Below are experts of layer 3 (counted from 0) of a mixture-of-experts language model. Rows are named router (the router's row for the expert), gate (a neuron's input weights, with its number), up (a neuron's input weights, with its number) and show model dimensions 0-127. Each number is 128 + 24 x the weight over its row's rms, rounded and kept within 0 to 255.
After each expert's rows: a language model's description of what the expert responds to. This comes from a sample of Wikipedia text that the model never trained on.

# expert 13
router [163 145 125 149 146 153 102 164 145 146 122  95 105 151 117 154 102 123 126 149 104 109 142 152 154 112 165 167 104 165 133 113 142 119 150 102 103 158 101 107  91  95 144 169 113 100  97 172 139 157 147 116 137 111 103  93 140 103 121 124 140 124  90 115 155 150 180 112 143 148 107  83 111 161  92 121 110 100 146 164 106 153 162 102 100 128 111 137 148 105 104 143 129 140 135 149 160 155  94 120 154 148 153 104 100 133 110 119  93 103 103 127 128  94 153 110 153 152 157 120 154 106 156 108 111 105 114 171]
gate0 [142 117 156  68 155  92 105 118  91  87  95 104 144 141  95 139 129 148 105  88  94 176 183 145 115 117 135 156 136  75 110 154 100 135 124 129 183 106 136 130 165 123 140 134 106 135 173 123 147 173 100 126 151 147 180 126 130 115 143 133 136 107 115 191 166 131 157 167 112 114 167 100 113 116 139 135 121 131 100  84 160 133 112 121 139 156 131 129  87 120 116 116 119 144 107 136 105 134 124 120 146 119 127 160 129 130 132 130  83 142 132 105 133 126 118 144 119 130 142 167 140 114  99 128 102 145 159 114]
up0 [156 107 118 145 105  94 142 116 123 153 156 102  80 136 105 115 119 132 117  98 121 176 143 179 123 127 138 151 127  93 126  73 150 137 151 136 121 156 120 125 148 186 162 129 100 142 110 137 127 114 127 127  67 124 144 154  87 115  81 163 146 158 115 125 125 123 150 104 123 130 137 150 109 133 147 173  68 139 141 127 140 131 103  93 105 118 134 159 130 128 115 131 130 103 150 115 114 157 122 146 139 110 124 150 111  98 130 129 112 182 107 127 165 162 165 145 135 100 170 150 152 112 117  67 129 136 159 141]
Description: Capital or consonant pieces beginning or inside proper names and rare words, such as G, N, Z, ov, k, Padgate, Gurindji.

# expert 41
router [156 153 123 151 147 150 102 155 159 152 134 108 104 151 134 138  99 111 136 148  90 103 144 154 155 105 163 165 105 154 143 110 161 118 147 110  98 156  95 105  93  80 151 160 107  94 108 154 146 150 154 103 139 121  97  97 128 101 130 142 128 123  98 105 155 143 174 114 153 150 103 115 108 165  97 113 107 101 149 152 118 145 160 103  94 112 115 160 150 103  96 138 153 145 140 161 149 164  99 110 146 138 158  99  97 155 105 139 100 101 107 143 120 106 149 108 143 154 137 106 151 102 157 106  82 111 127 140]
gate0 [170 150 131 134 142 139 143 157 145  99 130  89 156  86 130 131 135 173 117 151 131 119 127 132  89  81 103 174 114 117 163 124 101 108 116 107 130 119 166 143 151 123 121 138 164 127 176 103 125 143 143 173 125 125 137 128 112 126  88 111 118 136  93 154 141 124 144 128 131 155  95 122 105 163 112 136 171 112 111 131 158 163 140 175 109 128 137 137 112 186  92 109 122 126 114 118 180 103  86 126 132  75 167 140 156 160 147 135 141 111 147 135 169 138 127 169 154 135 153 147  94 137 100 142 118 126 162 116]
up0 [150 110 105 124 123 154 120  72 115 100 151 184 135  85 166 105 149 137 161 133 121 130 105  90 104 117 109 159 163  96 117 150 103 145 145 133 110 123 116 137 120 108 117 128 104 142 130 131 119 165 126  58 130 134 111 142 104 106 152 146 134 135  96 144 119 149 145 114 174 136 107 141 147 133 118 171  93 107 124 166  96  97 101 118 114 117 173 138 149 118 146 186 153 129 125 129 124 129 172 161 114 118 140 131 119 200 114 121 144 163 105 122 114 120 121  79 112 112 102 123  87 131 167 110 129 141 145 130]
Description: Suffix pieces ending words, especially adjective and noun endings like -ational, -istic, -ion, -lect, and the decade s in 1980s.

# expert 26
router [154 154 129 152 152 155 107 151 158 154 132 103 104 149 144 132  97 122 136 148  98 105 142 159 153 107 163 158 113 162 142 118 158 115 146 104  96 149  99  99  92  83 149 160 109 101 110 152 145 150 152 101 145 125  98  99 128 106 120 144 134 129  89 107 155 146 171 117 146 152 104 107 111 162  89 115 106 101 148 151 113 146 160 102 100 111 114 157 157 102  94 138 164 138 138 151 139 162  97 128 133 144 156  95  97 158 105 137  90 103 105 147 117 104 144 107 144 158 144  99 153 103 153 108  86 104 131 157]
gate1 [119 101 145 118 154 127 141 144 111  66 121 145 139 122 132 157 117 150 128 131 191 132 106 109 126 147 121 164 137 147  96 124  97 163 102 104 121 114 176 125 142 136  96  84 130 143 143 116 115 133 100 132 145  72 123 188 100 123 158 158 175 154 135 122 145 173 163 129 131 107 124 120 150 106 139 134 146 176 120  90 130 104 119 168 100 139 124 111 130 160  99 172 132 127  85 138 108 136 138 147 134 124 118 168 131 139 117 110  99 153 171 104 140 145 127 132 176 116 123 119 118 169 138 138  97 145 157  96]
up1 [123 116 146 118 139 131 134 179  86 111 136 173 123 143 118 151  96  92 174 161 150 132 110 109 153 140 129 183 121 121 130 135  88 169 126 141 151 164 123 171  85 148 102  84 144 111 122 138 154 168  91 121 167 126 105 116 120 140 132  79 134  98 110 149 113 163 156 126 116 115  98 137 166 113 118 149 130 134 127 131 129 130  93 143 121 158 145  92 134  91 129 101 120 146 131  68 114 118 184 117 142 148 126 115 124  92  98 177 104 131 122 135 103 132 111 116 110 149 129 103 153 151 147  90 138 155 130 120]
Description: Bare space tokens before digits in sports and score tables, plus minus signs, dashes and mid-word pieces like mut(ations), g(host).

# expert 29
router [152 154 127 155 149 155 105 154 158 152 140 100 105 153 137 125  96 115 139 148  95 100 142 152 160 106 160 153 106 163 132 125 158 113 151 105  96 152  99  97  95  99 148 160 106  96 114 164 146 147 151 104 143 131  96  98 129  97 116 142 136 122  93 109 153 144 167 110 147 146 106 115 111 166  93 114 103 103 148 153 118 152 155 101 100 110 115 157 152 104  91 145 162 146 138 150 143 163  96 115 140 138 159  95  93 152 106 138 102 107 108 142 116 104 145 104 144 159 148 104 153  98 157 104  89 103 127 160]
gate1 [112 112  87 105 131 145 114 106 131 122 120 150 133 137 137 137 132 103 105 152 149 144 117 109 120 149 107 160 156 129 122 168 133 191 102 148 166 133 163 136 119 130 174  92 122 141 101 146  91 126 122 146 116 118 129 149 151 166 132 142 145 141 182 128  95 102 123 179 109  91 119 128 135 100 122 163 158 153 128 119 108 122 126 166 149 126  90 149 129 116 138  99 130 152 120 129 156 136 115 163  97 125 106 137 135 133 131 148 133 132 134 137 142  63 147  85 114 120 101 172  75 149  61 166  89 148 149 127]
up1 [150 135  94  77 152 142 135 156 122  99 129 130 132  99  82 104 116 116 160  97 120 132 103 149 155 136 169 119 162 154 148 118 181 132 134 112 151  93 196 137 139 106 129 145 143 132  92 102  85 106 138 149 130 134 126 130 111 121 112 114 115 105 109 152 165 145  87 108 144 116 151 137 141 160 120 144 130 110 167 112 108 168 137 111 166 102 105 131 156 155 139 132 149 150 135  93 139 136 153 107 157 119 150 123 158 126  87 123 128 114 174 150 110 130 102 101 152 148 132 120 101 157 139 173 102 155  74 160]
Description: Verbs and nouns about naming, founding or changing, like known, named, create, establish, plus the New of New York.

# expert 53
router [137 139 141 148 133 160 122 143 184 147 112  85 121 126 124 164 116 129 131 147  94 128 143 135 141 121 146 221 108 164 135 125 127 122 142 140 100 149  95 116 109 118 131 139 158 109  87 157 150 164 124 126 143 149 109 116 116 131  98 123 121 122 109 108 142 136 162 100 131 172 123  70 136 152 109 167 103 108 130 141 110 114 153 108  88  86 126 116 147 118 167 139 177 132  79 129 148 154  87 134 140 138 129 104 113 158 139 114 133 107 124 149 101  95 173 112 114 167 153 128 139  95 155 107 138 101 110 103]
gate2 [114 105 195 110 105 143 142  89 131 117 113  95  95 143 122 107 123 162 154 109 113 160 146 140 114 135 138 143 145 164 129 132  84 148 109 128 121 126 158  97 182 143 117 103 145 178 120 141  94 154 123 125 137 160  91  97  90 153 107 108 111 108 129 134 157 100 148  97 142 147 138 102 148  59 120 139 138 110 107 121 120  83 135 157 122  98 158 155  87 142 182 130  92 115 110  74 128  82 114 134 133 140 128 124 120 110 156 101 120 137 106 141 117 100 159 122 119 129 156 110 165 123 143 140 124 132 130 112]
up2 [161 142  98 142 127 150 132 120 139 130 124 134 108  95 106 140 102 128 119 137 136 126 126 118 116 182 122 110 124 118 121 132 168 102 133 129 140 119 127 159 126 134 144 125 162  90 131 133 116  88 171  85 121 101 149 147 155 127 136 139 123 125 154 126 143 105 113 128 124 126  92 191  99 143 141 126 117 156 137 111 111 155 141 115 113 167 120 139 142 140  78 131  52  93 164 182 142 138 184 135 126 150 134 144 175 140 138  74 135 129 135 101 119 127 147  93  93  96  86 168  89 182 120 144 126 122 122 139]
Description: Short consonant or syllable pieces inside names and rare words, like k in Nitkowski, ub in dubbed, ili in Tassili.

# expert 52
router [145 158 122 151 152 153 111 155 153 152 138 100 101 155 144 130  96 115 135 152  98 101 151 158 154 103 164 150 115 158 147 131 155 116 151 108  99 152 100 101  93  83 153 156 116  94 112 161 142 150 155 102 135 119  99  96 132 103 108 139 134 121  91 109 158 143 168 121 145 141 106 111 112 165  85 105 109 103 148 146 123 152 159 101 100 115 115 155 150 106  80 141 149 137 130 149 140 160  96 124 136 139 151  95  97 161  99 135  87 101 111 135 112 104 157 107 156 155 143 109 147 101 156 109  82 105 131 147]
gate1 [122 103 109 131 132 113 176 132 170  91 115 152 121 104 111 151 158 130 107  61 131 115 108 127 135 122 128 148 126  73 106 115 100 104 122 146 104 141 136 158 155 139 106 137 151 149 146  99 140 172 127 164 149 133 161 160  90 140 101 163 169 111 121 138 130 120 113 146  97 178 139 129 167 101 157 114 153  97 116  78 126 131  81 127 167 144 120 118  88 137 100 109 135 144 144 140 158 119 108 142 109  65 119 137 128 111 142 153 166 129 131 112 128 137 136 118 104 147 140 150 130 135  96 183 121 145 158 139]
up1 [ 53 160 102  99 133 102 122 140  99 117 170 131 154 151 186 162 143 143 168 133 135 139 153 111  99 124 127 132 110  96 139  97 115 167 104 101 111 112  37 186 106 147  97  97 129 108 140 130 157 137 123 150 169 113 144 111  88 139 125 133  77  97 121 126 145 110 144 149 153 112 136 131 166 105 139 119 119 102 137  94 136 151 119 144 159 142 124 129 143 112 148 135 120 104 106 158 145 148 153 123 119 143 115 128 101 141 126 102 135 131 155 124 122 162 141 135 154 161 123 119 154 119 128 141 117 152 142 161]
Description: Was, is and are after a subject, and prepositions such as in, at, during and under that introduce a phrase.

# expert 10
router [155 151 137 151 149 156 104 155 152 153 139  94 101 151 135 132  96 113 140 146  97  99 144 156 155 107 163 157 119 163 136 139 157 112 152 111  92 151  95 103  94  98 143 164 105  98 108 155 146 149 152 100 146 122 101  95 131 100 116 145 132 122  98 105 162 146 173 121 142 160 109 107 111 166  99 113 102 102 157 142 117 146 158 102 104 120 106 158 150 106  89 150 155 135 143 148 146 161  94 118 134 132 158  88  96 148 104 133  92 101 110 133 120 101 151 110 145 152 144  94 148  98 152 106  89 106 135 158]
gate0 [130 144 175 116  77 119 137 163 150  89 145 130 171 109 122  99 121 138 155 118 158 106 100 159 111 106 101 100 131 138 118 128  88 107  87 135 128 131 134 117 117 126 171 117 120 149 137 113 173 147 170 150 136 125 145  81 139 161 116 149 120 119 159 148 111 124 149 104 100 102 125 124 129  79 133 159 115 160 145  99 132 119 102 139 123  85 144 149 132  95 154 109 143 122 116 112 108 151 144 106 153 111 113 137  86  41 115  77 116 166 134 136  98 153 127 145  84 133 119 117 124 125 155 129 144 101 102 127]
up0 [ 98 100 119 126 142 125 131 115 121 177 155  58 163 110 128 137 108 118 119 169 118 120 125  90  98  97 183  99 133 122 136 121 145 100 160 115 179 128 144  89 147 142 148 134 104 102 115 156 144 171 125 110 165 135 115 150 157 103 109 135 123 167 130 164 108  92 119 135 122  88 142 127 120 152 131 123 158 144 101 172 129 120  84 160 161 137 112 140 152 122 119 129 106 113 140  79 147 131 118 122 132 150 155 114 158 130 110 110 133 133 133 171 161 177 132 139 148 161 118  75 149 124 124 143 111 112 113 162]
Description: Past participles and content words before a preposition, plus quantity words, such as caused by, killed in, total area, several, many.

# expert 9
router [160 153 103 142 140 142 143 149 150 139 135 107 111 149 143 164 106 133 120 140  90 114 139 158 146 119 162 159 109 164 150  96 156 165 111 114  91 145 111 108  85 143 158 165 122 102 141 145 131 146 142 128 128 103 116 108 130 100  94 129 176 131 104 114 174 165 176 103 137 117 125 125 117 154  93 103 134 104 149 150 136 145 158 111 104 101 141 167 149 107  97 117 128 142 146 116 132 161  87 120 132  99 172 111 101 138 105 106  71 109  98 137 140  94 177 133 154 153 133 122 144 117 150 124  83 103 126 169]
gate0 [132 152  82 109 133 142 128 128 134 144 126 105 133 140 148 144 165 119 110 154 105 135 159  81 134 123 131 144 113 141  94  99 140 127 149 122 177 138  97 180 130 116 170  72 122 129 118 123  86 102  88 128 129  95 154 147 151 133 107 148 123 140 123 152  97 103 136 106 109 123 118  98 170 127 113 128 100 149 107  87 190 109 166 146 122 172 136 114 108 149 118 153  99 152 108 153 142 117 112 116 120 150  97 136 150 126 115 105 104 160 130 145  73 160 129 144 140 158 157 154 167 146 143 124 103 143 171  88]
up0 [159 114  64 144  96 105 107 128 180  81 144 150 110 162 122 157 138 146 178 115 115 126 150 173 127  85 151 190  76 104 116 126 126 132 132 114 101 117 125  95 158 142 118 135 115 127 130 121 124 157 163 109 144 100 156 126 116 149 131 157 126 116 135 128 142 160 116 130 155 162 116 138 132  91 112 166 112 128 130 104 123 171 126 161 102  96 122 159 154 131 137 130  55 125 154 109 130 158 115 120 130 122 145 113 116 117 147 147 127 149 116 113 147 134 135 151 115 109 168 129 150  85  84 151 113 152  99 130]
Description: Table pipes and line breaks, common first names, month names and function words like in, was, and, as in Born: April, Thomas.

# expert 40
router [156 154 134 150 152 159 106 154 156 154 143 108 107 155 135 130  97 128 138 147  96 102 144 156 154 106 161 151 115 165 141 130 156 116 147 111  98 150 102 101  92  85 146 159 115  92 115 165 144 151 154 105 134 116 100  98 124 101 120 142 128 123  90 106 149 152 169 112 151 161 105 102 113 165  97 108 106  99 149 146 118 147 158 102 101 123 114 160 152 105  83 144 153 141 138 148 150 161  92 124 146 139 157  98  93 160 103 136  98 103 110 144 120 104 149 104 142 158 148  99 147 104 157 112  88 107 135 156]
gate1 [112  91 164 141 132 112 137  89 113 117 188 139 178 133 121 118 178 144 141 139 186 130 117 135 160 161 125 133 134 161 132  96 120 160 112 142 108 115 178 119 125 114 102 102  85 137 150  98 115 138 128 116 146 111 124 112 138 123 150 164 131 145 163 146 115 124 141 155  48 120 143 149 127 125 123 133 133  86  96 118 179 148 148 121 142 127 126 111 157 129 119 121 137 159 123 150 133 118 112 106  83  90  91 141 157  74 172 114 129 133 152 117 120 104 145 130 123 104 126 159  89 155 139 128 133 152 104 149]
up1 [ 83 125 113 164  95 125 163 119 168 167 140 123 181 116 129 116 152 118 148 112 117 134 111  86 147 137 128 113 130 135 115 107 134 160 132 129 164 116 112 134 128 126 134 163 108 117 121 142 115 172 117 137  94  99  74 105 135  90 134 123 113 181 134 123  85 111 130 129 132 151 114 135  97 133 137 127 110 137 156 122 114 164 173 153 210 115 118 119 120 125 135 123 110  93 151 115 123 209 102 100  89 155 114 104 120  79 124 133 137  95 116 116 142 117 147 165 115 132 106 119 123 101 165 131 129 117 117 137]
Description: Numerals in tables, dates and measurements, such as 8, 20, 80.64, plus PD in population-density sentences and some adjective or noun starts.

# expert 32
router [128 167 118 143 154 145 117 135 132 160 167 150 113 162 159 110 102 143 157 153  93  94 178 167 151  91 146 106 133 166 153 101 153 103 141  95  83 143 115 109 118  74 158 151 113 124 127 148 142 128 162 107 155 154 121 127 140 100 139 141 145 103  98 109 127 173 161 102 162 116 134 122 111 137 121  95 112 103 145 131 114 163 140  99 133 137 126 156 151 129 134 139 105 160 158 161 172 151 110 144 143 120 155 117 102 148 105 108 111 110 103 160 116 107 119 102 142 164 181 125 157 132 150 109 116 103 143 167]
gate1 [110 108 125 120 111 112 151 101 144  84 113  81 136 107 141 117 138 138 123  80 131 143 148 149 132 180 144 161 124 142 122 137 137 151 138 122 154 114 169 138 135 133 123  95 176 134  80 132 137 195  86 144 109 148 150 104 130 176 122  96 106 108 136 172 100 128 105 118 102 110 173 128 124 109 141 116 145 139 115  79 122 148 144 127 128 157 122 141 133 153 100 129 116 126 149 116 143 143 147 152 125  77 138 116 120 116 172 148  97 157 148 131 129 120 164 173 111 147 129 123 114 192 124 145 143 165  99  86]
up1 [121 129 118 124 123 142  80 113 134 121  90  91 142 103 128 131 131 134 152 109 105 146 136 157  81  86 124  79 103  87 122 106 139 207 158 162 147 135 130 137 128 138 129 123 120 114 146 156 111  83 135 124 143 133 104 102 131 139 110 149 109 104 118 123 112  77 145 125  79 107 135 134  90  80 166 114 111 139 112  84  86 126 150 154 107 146 134 150 125 118 132 113 163 170 110 122 140 166 108 112  89 155 125 155 141 110 127 132 101 104 121 127 110 107 118 139 160 113 128 195 155  97 146 104 123 136 134 155]
Description: Pipes, dashes, colons, bullets and == heading marks that structure tables, infoboxes and section headers, often among numbers.

# expert 61
router [150 151 129 149 147 158 104 155 166 148 141 111 103 153 143 133  96 123 133 148  94 100 140 157 156 105 160 150 117 163 139 129 159 116 151 110  95 154  99 102  92  85 151 163 108 101 114 160 146 152 155 109 143 106 100  98 119 101 111 146 133 129  93 107 152 134 174 116 142 149 105 107 110 165  92 108 106  97 155 141 115 147 158 102 100 114 113 157 154 102  89 133 151 138 140 150 148 162  94 123 140 141 158 101  95 149 103 139  86 104 112 139 123 102 153 103 142 151 140 101 151  99 157 104  88 107 124 159]
gate6 [136 140 127  94 138 179 104 164 116 157 121 122 150  86 105 119 123 169  98 123 106 135 125  83 121 107 110 109  92 152  73 167 103 126 135 117 141 149 162 126 161 115 155 131 147 142  96 134 113 138 149 155 119  91 125 105 164 113 127  97 118 157 135 129 126 100 123 176 158 121 159 156 135 109 149 101 136 146 140 108 113 127 110 146  96 114 149 153  85 140 114 133 170 124 122 117 154  84 110 112 136  88  65 127 161 137 147 116 137 121 117 165 121 165  94 108 113 135 142 149 113 114 112 150  58 138 140 135]
up6 [141 151 165 165  90 103 120 155 120  88 148 142  96 141 131 149 167 121 131 126 102 108 103 129 153 125 149 157  56 152  96 135 135 193 155 156 201 130 150 121 151 101  97 175 149 144 124 146 133 114 163 113 133 157 144 140 121 117 159 135 116  89 111 144 100 125 127 116 144 133 113 108 156 130 126 137 139 108  87 179 136 130 122 128 174 144 112 112 123  85 129 118 110 136 124  95 129 133 136 144 149 146 156 127 131 145 155 132 169 117 103 100  96 122 142 155  90 112 147  89 157 126 152 115 146 116 125 134]
Description: Function words and, a, with, of, to, from, between introducing a noun phrase, plus LaTeX symbols like = and frac.

# expert 15
router [167 151 103 157 136 163 108 132 158 147 128 100 110 139 120 121  94 127 141 142 115 111 149 146 161 109 161 127  88 165 131 139 138  91 144 108 110 158 103 105  92  72 139 145  94  96  99 156 141 181 144 113 133 141 103 105 122 117 135 138 116 135  95 107 159 113 151 104 145 146  99 105 127 158  96 129 110  90 139 149 112 115 161 103  88 133 125 153 146 100 117 133 168 124 111 114 145 162  88 100 138 138 137  89 103 149 103 118  89 112 123 128 102 134 173 117 111 151 115 114 144  94 154 105  80  96  90 143]
gate0 [132 130 118 124 111 116 139 161 143  84 116 117 142 102  88  85 129 141 147 104 164 184 119 138 126 156 138 134 103 147 147 109 132 166 178 122 163 109 146 134  87 106 127 166  93 117 123 142 124 143 110 122  91 104 170 100 110 120 154 124  91 129 167 129 117 123 153 102  66 120 141 126 113 146 184 133 106 142 119 133 118  84 131 124 130  78 165 139 121 132 142 107  87 119 146 121 119 149 135 144 137 123 123 162 127  91 139 133 111 141 122 121  87 135 100 120 127  92 103 121 111 151 137 144 138  62  70 144]
up0 [115 104  74 135 134 101 106 120  82 117 132  90 162 177 128 196  97 135 141 117 109 133 151 115 141 128  99 164 143 118 145 119  73 158 133 109  98 181 146 136 114 138 108 135 150 190 156 190 124 106 149  80 173 143 128 148 118 104 107  84 151  95 116 140 111 134 127 116 143 135 119 119 147 157  93  93 106 130 140 130 106 138  98 134 133 127 128 143 125 124 106 129 148 118 106 140 108  97 131 137 120 122 150 131  98  97 115 158 160 135 108 101 162 127 104 132 134 125 155 109 146 121 172 119 134 131 158 154]
Description: Opening capital letters or syllables of names and words, often foreign, such as S, Sh, Ch, Kh, Del-hi, Ro-PS.

# expert 8
router [133 130 154 151 151 161 114 160 148 141 117  95 110 130 145 147 104 116 118 115  91 101 128 178 172 107 143 124  84 151 121 130 153 114 127 131 113 146 106  95  91 110 140 144  96  95 119 169 156 173 150 137 106  92  94 101 116 120 136 123 176 128 101 114 129 178 156 115 132 182 135 117 140 170 127 126 107 113 150 173 146 155 150 106 108 104 150 150 142 112  95 115 161 139 123 137 143 157  99 136 110 150 161  97  98 129  98 127 114 115 114 130 138 134 130  94 145 160  97 162 131  94 151 109  88 110 161 162]
gate20 [109  88 128 120 120 132 160 103 106 135 131 119 118  91 132 130 109 108 129  89 125  57 151 133 147 131 102 112 156 112 124 167 170 102 106 127  77 109 147 135 160 135 122 139 127 117 108 106 159 184 122  85 101  81 143 138 128 155  67 134 170 148 144 127 145  96 110 151 132 126 109  92 125 138 126 133 156 139 126 135 155 136 104 134 152 115 142 106  88 174 137 141 111 137 142 125 147 155 150 128 101 113 148 168 126 120 137  98 127 160 145 126 112  91 121 115 124 158  82 167 127 111 165 109 130 188 119 123]
up20 [103 126 186 117 110 122  99 105 129 128 114 115 102 143 125  98 135 125 180 112 101 127 192 135 146 114 122 146 172 144 195 120 119 129  81 112 117 113 100  85 110 139 106 120  93 168  92 109 133 157 118 136  85 104 135 129 142 145 137  85 119 140 130 152 118 113 111 115 128 157  79 126  98 160 138 134 159 170 148 109  98 138 143 127 120 129 120 121 103 160  97 103  76 120 102 104  97 188 153 116 118 130 127 141 138 101 125 143 139 152 166 136 123 153 150 113 144 117 124 131 159 149 118 166 116 151 132 129]
Description: Prepositions starting a phrase after a verb or noun, mostly of, in, for, on, by, at, plus sentence-initial In.

# expert 17
router [148 154 110 152 146 153 105 161 160 151 137 104 101 152 141 141  97 121 132 148  98 107 145 153 155 101 158 158 108 164 140 130 157 110 151 103  95 153  98 100  92  98 149 160 115  95 109 157 143 149 153 110 145 119  98 102 136 101 114 135 133 122  94 108 156 157 172 115 142 160 107 114 109 161  90 113 105  98 150 152 113 155 157  99 100 128 118 156 154 103  92 144 153 139 131 164 144 160  98 123 137 143 157  98 100 162 103 140  90 102 101 134 109 109 145 108 149 149 141 109 151 101 155 106  92  99 130 155]
gate1 [151  77 139 135  92 137 142 142 147 127 126 141 150 102 152 151 158 110 127 114 141 186 162 114 128 138 124 131 169 114 116  81 110  94 121 115 157 128 152 110 140 120  58  93 121 132 162 123 119 149 132 137 120  95  95 125 135 154 148  91 175 127 141 134 124  98  77 139 122 115 128 113 109 118 150 150 149 155 107 119 169 131  92  94 106 144 127 136 103 149 147 108 153  88 101 109 122  86 154 168 149  82 105 146 148 134 133 103 147 106  77 108 116 162 142 136 137 145 125 120 103 145 130 143  99 160  94 156]
up1 [136 113 129  86 110 120 117 110 128 108 163 185 138 120 130 165 186  97  96 101 137 125 121 137 140 145 120 118 132 146 142 124 110 151 143 139 151  63  76 137 124 139 144 121 127  87 133 130 105 165  85 114 149 151 111  98  85 118 136 137 142 160 119 137 133 153 125 145 158 148 117 133 126 172 144 130 134 118 139 105 141  77 156 155 105 180 122 113  97  79 141 123 104 127 118 135 190 147 117 121 127 122 114 130  77 150 130 168 141 102 132 123 132  88 104 114 158 147 131 101 158 144 163 130 157 151 151 151]
Description: Mostly of, the and and in prose, like "as a result of"; also word-final pieces completing words, like under-standing.

# expert 60
router [132 149 161 144 134 143  93  91 142 144 137 115  92 152 126 151 127 125 115 125  86 111 129 171 141 115 170 156 108 143 127 136 151 129  96 155  92 164 130  80  88 109 125 150 113  96 137 162 138 117 146 165 128 103 108  81 106  87 109 143  99 129 112 111 183 145 139 104 151 157 136 112  89 151  89 117  98 156 171 151 150 143 129 106 118 131  82 144 133  90 127 160 140 170 108 134 105 170 105 128 150 124 152 103  97 141 142 151 118 115 121  86  87 112 129 112 150 156 123 104 121  97 140 116 114  98 119 129]
gate0 [114 134 140 155  56 113 128 119 155 137 138 110 162 135 160 158 154 158 154 151 133 142 153 165 118 165 101 102 151 203 141  84 143 185 107 153 119 165 132 149 100 143 133 119 114 140 158 109 166 135 167 127 112 118 105 125  94 121 122 167 114 129 149 135  99 124 130 119 143 137 143 140  72 137 127 124 152 133 136 115 132 129 116 132  94 132 134 137  85  93 117 133 100  91 127 126  95 122 186 155 127 127 132 109 145  90 142 116 141 135 116 131 118  99 170 163 146 116  96 172 109 147 125 143  95 143 134 118]
up0 [147 116 116 106 120 152 119 106 117  92 133 138  86 123 146 179  97 136  92 133 146 160 147 112 133 161 171 133 128 141  88  96 116 123  78  71  97 123 123 135 107 162 119 162 135 117 180 126 128 119 136  76 138 125 138 126 141 142 138 138  95 119 128 146 133 120 149 116 158 120 154 135  59 114 123  96 115 120 133 102 122  93 165 128  67  94 106 120  85 122  97 140 133 169 151 158 148 104 103 140 122 119 112 165 126 137 139 162 111 130 123  94 114  93 118 153 173 113 124 122 108 149 123 136 129 130 157  93]
Description: Year and date digits like 19, 20, 1 after spaces or parentheses, plus opening pieces of names such as Ber, Bur, F.

# expert 63
router [154 149 124 149 150 160 105 153 157 155 137 107 103 151 136 131  98 120 133 145  93 106 141 146 157 106 161 164 118 165 137 131 160 115 154 113  97 152  96 102  93  92 149 158 108  97 115 164 144 148 154 103 145 123 102 102 132 102 110 139 133 118  92 106 161 148 172 118 147 155 102 109 112 165  95 113 104 103 152 149 117 151 157 100 101 114 113 157 157 108  83 144 156 140 140 163 139 162  92 111 145 147 161  94  99 157 105 136 102 101 107 135 118 104 138 105 150 157 150 106 150  99 156 107  99 101 130 152]
gate1 [132 134 158 131 116 103 123 144 144  95 138 122 122 103 104 145 139 113  92 132 133 120 155  96 127  91 126 127  99 117  83 149  76 103 108 145  81 129  99 156 130 138 136 153 110 151 135 139  99  97 103 120 107 137 123 183 106 120 129  99 126 149 150 155 112 123 122 136 117 144 139 116 141 171 120 137 153 112 121  94 148 174  92 221 130 161 118 182  78 133 134 164 114 156 119  95 128 105 128 113 123 144 124 123 166 119 125 123 124 102 132  97 121  82 135 108 172 120 125 146 125 185 113 134 120 121  99 141]
up1 [142 158 135 134  96 117 122 161 101  95 106 121 129 134  81  91 111 113  95 162 133 128 102  89 119 116 156  95 108 118 140 127 131 136 109 123 107 172 171 144 100 138 123  80  94 118 132 117 140 175 145 105 123 145 124 126 155 108 113 104 130 103 104 101 125 105 108 134 109 128 165 154 184 107 139 154 124 138 167 101 141 114 153 120 105 131 145 124 112 153 105  93 116 133 128 168 138  94 171 121 138 154 133 117 149 102 164  75 147  97 111 161 119 122 122  88 144 161 113 130 132 157 153 113  82  93  80 105]
Description: Adjectives, verbs and suffix pieces like -ing, -ed, -ated, -able, such as political, converted, popular, deleg-ated.

# expert 34
router [152 150 120 153 148 159 102 161 153 154 136 110 100 147 132 133  97 129 128 148  93 102 138 154 157 109 156 152 107 163 139 138 158 117 142  97 102 151 100 100  81  77 147 159 113  93 116 158 143 146 152 109 139 119 100  95 124 100 116 142 144 132  93 106 151 141 170 118 154 147 104 113 112 163  93 106 102 102 154 141 124 155 159 105  99 118 116 160 155 112  88 140 156 145 135 137 149 158  96 131 131 150 160  92  95 149 103 143  93 101 102 134 126 104 146 107 149 154 145 111 152  97 156 106  87 109 123 156]
gate1 [163 122 107 148 103 119 149 137 129 156 137 120 129 147 148 123 166  84 144  80 129 121  99  78 114 186 146 160 115 143  73 165  80 127 153 139 140 124 129 177 118 105  86 128 125 158 128 181  68 204 108 108 187  92 153 133  91 113 125 101 118 133 123 132 109 122 128 157 128 153 130 158 122 134 149 118 125 131 120 140 149 124 112 102 129 134 104 123 102 145 152 137 128 183 139 146 105 117 144 108 123 120 100 131 174 116 123 159 133 144 113 123 120 120 142 149 118 131 115 122 130 149 138 105 126 145 132 154]
up1 [135  67 195 132 114 151  96 130 128  77 110 107 135 155 122 152  76 127  71 134  81 119 162 152 149 141 102  97 120 143 130 148 105 114 145 152  66 138 150 156 148 139 125  96 194  91 129 155 109 123 130 115 118  97 106 131 141 125 144 129  99 132 114 124 151 104 147 123 135 120 139 116 121 108 137 161  99 141 114  86 156 139 131 123 101 123 120 119 127 105 175 127 143 140 102 133  64 122 117 114 140 135 139 163 155  90 118 140  85 120 104 147 116 129  98 105 136 155 129 131 134 127 130 111 105 107 141 146]
Description: Main verbs right after a subject, such as was, is, won, scored, elected, plus blank spaces and numbers in table cells.